Weights of a small mixture-of-experts language model, trained from scratch on English Wikipedia.
Experts: 32 experts in each of 7 layers, 2 picks a token, a softmax router, a shared expert of 128 neurons.
Training: a variant of SOAP for the experts, 338M tokens, 9649 steps.
Below are experts of layer 4 (counted from 0) of a mixture-of-experts language model. Rows are named router (the router's row for the expert), up (a neuron's input weights, with its number), down (a neuron's output weights, with its number) and show model dimensions 80-119. Each number is 128 + 24 x the weight over its row's rms, rounded and kept within 0 to 255.
After each expert's rows: "mostly gets" lists some tokens that are sent to it at least half of the time. This comes from a sample of Wikipedia text that the model never trained on.

# expert 0
router [136 149 126 116 161 139 120 163 140 104 127 145 135 118 170 130  92 116 131 112 108 126 165 170  88 101 156 152  81 132  96 118 139 178 169 152 132 128  89 151]
up0 [140 103 126 132 105 111 151  63 124 133 146 148 131 145 119  97 103 144 115 162 148 122 127 116 158 146 135 101 122 108 175 178 131 155 124 170 167 167 120 113]
down0 [144  91 134 163 153 105 124 102 124 132 106 117 128 111 128 113 108 122 142 149 124 183 142  90  83 132 144 128 128 120 140 115 123 134 111 174 126  99 112 116]
mostly gets: " and", " but", " &", " or", " although", " while"

# expert 31
router [ 79 118 142 122 129 127 121 105 142 137 134  91  85 133 133 101  96 121 105  90  94 138  98 122 131 145 153  61 151 122 154 124 133 129 130 162 146 153 154  77]
up5 [128 129 124 128  98 118 128 122 123 144 129 145 140 121 116 136 127 134 111 112 147 144 116 141 126 134 144  92 152 150 112  89 158 125 109 146  72 148 154  91]
down5 [165  78 176 144 125 148 117 129 130 163 102 132 138 156 136 122 154  88 130 139 145 142 118 152 133 116 178 158 194 162 145  72 130  95 158 150  77 127 142 166]
mostly gets: " Mar", " Paul", " Victor", " Robert", " mar", " Peter"

# expert 3
router [136 131 106 149 117 130 144 127  81 118 124 128  98 111 129 107 120 169 148 129 147 137 155 117 140  99 152 114 133 109 140 161 164 150 151  85 141 170 113 121]
up0 [126 155  96  96 127 103 112 107 170 123 109 162 141 113 143  94 155 128 132  85 120 149 147 143 136 163 158 111 103 119 120 132 107 157 116 118 134 130 124 140]
down0 [130 123 113 113 117 112 104 115 141 109  70 132 164 139 105 121 120 138 126 128 140 109 148 150 124 120 144 110 108 149 111 146  96 145 148 108 106 141 118 122]
mostly gets: " the", "The", " The", " its", " his", " their"

# expert 22
router [134 111 139 143 130 127 112  95  78 118 107 179 160 134 137 175 162 112 130 110 134 110 184 110 135 117  80 109  77 128  90 157 134 135 135 115  92 123 157 135]
up5 [128 186 135 144 120 128 108 141 126 183  99 111 140 146 122 152 128 168 133 102 119 121 111 150 110 119 132  80 101 109 136 137 101 142  94 135  97 132  92 136]
down5 [ 99 150 114 115 110 131 154 134 149 122 117  97 137 141 158  76 161 144 173 182 151 121 127 125 101 160 140 177 153 118 122 140 107 130 129 141 145 121  96  94]
mostly gets: " has", " have", " been", " had", " would", " made"

# expert 13
router [123 126  84  76 125 156  88 150 160 162  98  84 119  93 123 136  86 140 118  98 115 110 101 153 144 164 134  93 117 119 141 100 110 104 117 157 134 146 114  90]
up0 [145 111 105 146 175 145 117 118 120 122 159  96 144 113 147 106 125 126 160 112 147  91 138 148 109 158 137 184 139 111 157 153 139 132  96 134 135  96 123 166]
down0 [134 132 142 145 130 143 153 118 128 108 114 107 114  85 129 143  88 158 134 126 148 127 113 147 129 122 111 114 123 107 152 123 148 114 118 110 179 117 146 140]
mostly gets: " Love", " Life", " Green", " Rock", " Girl", " Way"

# expert 15
router [117 115 112 103  79  84 139 123 129 130 124 103 121 166 128 138 157 145 112 146 175 102 138 113 106  95 140 150  82 140 134 137  85 127 138 157 121 127 107 120]
up5 [125 113 144 151 144 116 190  95 135 129  80 124  93 114 139 134 140 131 114 126 126 158 102 179 114 136  87 131 132 165 192 150 126 129 101 125 113 129 128 120]
down5 [109 135 121 148 109 132 137 117 125 130 107 152 135 136  94 133 136 139 125 141 110 145 134 139 119 121 118 121 134 159 126 173  92 122 131  91 163 147 109 105]
mostly gets: " an", " a", " two", " most", " three", " some"

# expert 23
router [116 105 182 151 140 115 180 121 118 105  90 167 148 114 112 177 130 100 130 184  99 127 163 139 138 141 142 108 110  91 108 128 156 151 117  90  98 119 142 123]
up0 [114 133 124 140 133 105  87 153  61 129 120 141 117 146 122 150 124  99 119 136 148 126 151 154 115 100 147 119 132 108 143 138 105 152 139 125 146 130 138 127]
down0 [151 116 142 171 130 140 104 119 123 125 164 101 113 149 107 132 139 114 139 154 116 171 125 122 135 187 121 143 101 121 133 133 131 111 133 120  99 121 100 118]
mostly gets: " with", " from", " to", " of", " for", " during"

# expert 28
router [126 142 124 111 133 145 138 101 136 120 135  98 139 132 132 123 112 117 124 145 106 102  93  91  96 134 133 147 146 125 138 146  98 129 153 146 133 130 141 106]
up0 [135 134 119 151  98  93 134 104 118 133 105 164 136 129 129 125 151 131 144 154 147 126 109 181 130 152 165 107 168 161  90  98 125 146  72 130 123 123 177 115]
down0 [146 114 153 161 117 104 128 105 125 142 130 129 144 138 131 132 173 163 134 154 150 159 141 160 122 100 181 143 134 153  57 116 152 119  91 157 117 146 143 116]
mostly gets: " ar", " ab", " aud", " fac", " ed", " Bud"

# expert 30
router [ 85 137 105 131 121 151  87 138 152 138 133 101 128 170 116 114 126 110 121 109 140 128 134 137 142 132 117 132 107 115 153 142 177 164 121 156 181 126 143 116]
up0 [107 159 128 158 116 143 127 153 133 149 119 141 136  87 149 134 176 142 105 130 188 119 147 124 108 162  93 128 122 128 155 175 114 134 130 154 147 115 174 120]
down0 [133 138 105 175 107 154 180 172 118 116 157 149 138 126 127 102 132 150 164 136 148 141 138  94 117 149 122 168 147 166 137 174 157 130  92 103 124  90  99  86]
mostly gets: "adel", "ñ", " Phil", "bl", "ff", "oll"

# expert 8
router [112 106 118 140 127 113 144 137 173 122 162 127 105 138  91 109 166  61  80  79 133 117 128 115 135 117 134 131 140 145 117  88 111 131 137 111 166 116 150 101]
up0 [157  91 129 109 126 118 174 105 109 142  82 143 137 137 135 140  96 157 155 128 143 108 156 132 129 134 130 105 105 118 152 140 141 127 107 167 107 143  98 124]
down0 [ 98 180 169 125 120 123 136 108 145 127  93 120 136 145 130 123 130 102 131 161  98  66 115 118 149 138 166  91 153 161 147  95 131 156 183 149 112  73 127 114]
mostly gets: " Apps", " van", " Jr", " Candidate", " Mc", " Ba"

# expert 11
router [154 153 147 110 126 117 162 170 102 106 163 177 170 124 132 118  92 142 110 138  91 119 172 128  97 110 135 101 119 126  94 142 160 120 140 148 116 151 142 119]
up0 [121 154 138  81 110 120 116 107 163 151 143 109 122 121 122 166 110 133 150 103 123 173 116  88 131 187 162 119 110 137 108 128 110 128 151 105 112 159 169 129]
down0 [ 98 170 135 129 138 137 124 138 151 173 133 143 124 160 137 133 119 173 122 128 132 149 162 109 137 127 167 144 132 136 142  73 123 113 104 104 121  98 162 134]
mostly gets: " until", " where", " when", " during", ",", " before"

# expert 19
router [131 113 126 123 180 118  73 184 137  86  93 102 136 135 110 143 134 127  82 105 128 135 110 120 118 151 153 135 170 120 149  98 154  87  98 134 123 137 126  95]
up0 [138 163 160 121 113 120  64  70 149 131  84 135 123 138 112 189  90 131 126 143 142  83 130 151 101 112 147  90 113 146  80 120 117 150 149 149 130  86 160 128]
down0 [153 141 114 124 130 103 124 126 150 115 126 121  95 144 112 180  80 116 149 125 141 121 133  98  86 123 111 135 105 147 122 134 151 106 122 153 157 142  88 128]
mostly gets: " States", " Island", " River", "idae", " Street", "ville"

# expert 25
router [122 155 163  49 125 140 103  94 145 148  92 117 141 125 137 159 138  81 148 146 155 168 128 157 177 107 144 126 136 116 159  96  88 133 113 100 115 104 100 153]
up0 [ 76  94 120 139 151 127 163 161 160 101 135 160 152  93 157 133 156 137 156 164 101 130 156 100 133 154 133  99 125 114 152 104 115 119 137 114 193 160 131 127]
down0 [152 142 144 126  96 145 114  77 123 163 145 156 142 170 141  90 131 139 104 118 103 117 140 118 117 159  92 149 171 141 123 124 135  64  99 119 141 118 137 118]
mostly gets: " oper", " equ", " prom", " design", " cre", "duc"

# expert 5
router [186 134 141 115 114 139 110 154 106 143 110 132 110 140 164 116 100 118 153 128 147 116 170 128 101 131 108 140 119  59 162 162  92 129 109 127 116  93 137 165]
up5 [156 143 104  92 107 181 113 136  84 146 138  98 151  86  88 148 113 156 128 103 128 133 140  94 134 167 106 105 147 134 129 161 119 133 106  88  84 134 160 114]
down5 [105 149 114 102 118  97 113 121 110 114 142 101 145 172 154 148 155 145 138 123 120 157 104 117 117 156 149 171 135  89 167 119 137 155 140 101 109  71 162  99]
mostly gets: " who", " they", " been", " well", " them", "ively"

# expert 20
router [100 122  93 140 106 127  81 106 169 145 147 159 120 126  90 122  89 159 118 114 109 154 135  91 149 116 141  97 108 167 158 145 110 156 156 157 165 133  96 113]
up0 [151  84 130 159 123  88 109 119 130 124 158 137  93 155 109 132 116 101 126 101  83 116 103 141 169  99 125 124 106 115 133 127 122 131 115 131 117 118 130 127]
down0 [148 118 106 146 129  69 102 187 121 162 142 107 132 147 130  77 151 131 118  94 135 118 104 165 124  88  93 102  98 112 101 120 133 128  93 115 174 114 134 128]
mostly gets: " MPC", " —;", " −", " +", " million", " ±"

# expert 18
router [127 100 133 139 128 159  86 157 157 186 115 131  98  93 134  85 116 110 132 101 124 137 133 139 158 140 142  96 126 155 122 136 123 123 152  98 117 147 130  78]
up0 [129 123 143 109 165 133 137  84 113 127 125 113 109 136 151 121 123 143 103 127  74  97 153 132 131 108 142  94 154 132 128 129 134 129  90  90 120 109 114 158]
down0 [109 122 117 137 151 130 104  91 144 156 106 105 104  85 112 148  94 163  83 152 114 128 118  87 103 160 122 104 121 126 123 115 146  98  89 165 117 120  92 130]
mostly gets: " You", " Q", "{", " Won", " Women", "Q"

# expert 14
router [120 101 143 132 138  97 125 134 115 192 114 117 106 128 134 190 112 144 106 119 156 139 114 113  98 125  76 118 117 161  94 132 145 122 130 145 165 163 124  84]
up5 [151 122 151 114 111 148  92 123 141 103 118 113 115 108 108 136 148 150 119 143 156 127 140 142 136 133 143 104 145 117 111 142 146 108 154 114 152 121 161  86]
down5 [136 131 123 159 112 112 132 141 138 188 115  82 126 130 146 152 130 143 121 120 130  81 128  84 121 141 110 106 113 135 105 150 165 166 124 126 147 158 131 123]
mostly gets: " Spain", "ansas", " Italy", " England", " Australia", " Mexico"

# expert 16
router [125 164 136 122 161 143 130 119 139 121  95 129 150 160 158 130 115 130 111 106 135 147 101 142 147 137 126 174 161 145 138 128  93 142 128 113 116  92 140 175]
up0 [123 119 105 138 122 126  92 125 147 108 127 167 113 114 101 109 110  90 101 111 142 103  98  91 122 166 138 163 169 143 149 186 125 159 129  91 128  80 159 123]
down0 [131 126 119 166 172 115 159 136  97 123 125 115 135 137 140 148 149 112 107 111 123  92 143 113 128 148 142 134 115 123 159 142  93 134 118 119 149 131 141 104]
mostly gets: " dist", " adv", " att", " prot", " stud", "See"

# expert 6
router [122 111 129 161 161 151  83 118 148 130 153 117 130 117 135 131 101 118 115 123 134  93  86 106 154 112 153 130 162 125 139 128 132 145 113 160 178 102 167 103]
up5 [ 93 122 124 129 166 131 119 154 123 101 125 116 138 129 122 186 141 103 108 133 115 112 152 133 154 129 109 127 124 126 128 170 142 160 134 119  70  99  96 102]
down5 [128 151 202 120 126 143 166 156 126 162 154  99 160 132  95 130 169 117 107 116 137 120 142 141 119 138 151 135 101  75 152 187  99 129 125  97 132 102 124 125]
mostly gets: "ić", " Williams", "ski", " Lee", "inson", "ko"

# expert 29
router [130 109 125 133 123 130 134 168 115 142 127 116 129 142 132 112  98 119 105 117 135 111 109 121 152 124 140 106 119 124 151 117 129 148 115 117 172 183 133 110]
up0 [159 154 136 125 124 110 135 123 111  79 135 163 172 131 153 156 161 128 133 138 157 112 152 159 146 112 132  96 130 158 115  90 140 183 149 106 148 145 222 108]
down0 [146 132 131 144 101 115 124 124 114 137 133 111 112 110 173 143 135  97 163 127 150 149 101 126 112 101 192 159 148 115 139 124 145 105 132 102 128 140 145 140]
mostly gets: "ø", "ö", " Che", "ä", "ü", " Cle"

# expert 26
router [131  66 124 158 103 138 115 138 134 100 144 134  94 122 102  89 130  91 157 143 112 115  77 141 139 101 129  80 162 149  93 148 107  78 141 136 150 139 136 104]
up0 [126 151 149 169 128 145 161 114 125 133 143 188 111 106 122 106 106 135 139 122 130 136 138 118 184 134 106 119 100 114 148  95  50 163 114 141 134 144 119 145]
down0 [132 168 103  94 114 139 108 109 137 120 158 119 127 144 149 102 113 147 117 128 121 139  97 137  97 121 106 112 134 130  97 120 125 111 154 130 152 117 132  99]
mostly gets: "=", "):", " :", ":", " List", " |"

# expert 4
router [137 113 141 121 148 111 119 118 144  80 171 109 131 114  86 140 115 159 117 119 155 135 107 117 111 170 140 112 152 160 145 114 156  86 106 118 124 110 116  92]
up0 [120 141 166  71 135 154 161 193 153 124  95  85  77 167 103 113 129 142 147 137 126 120 125 143 158 162 140 126 155 125  89 123 112 135 143 100 115 160 122 124]
down0 [113 111 151 126 121 143 116 114 158 161 147 119 110  94 133 118 140 130 121 127 132 141  90 129 142 122 108 129 144 160 146 158 144 133 189 134 174 127 137 115]
mostly gets: "°W", " Coordinates", "°E", " Born", " Website", "″W"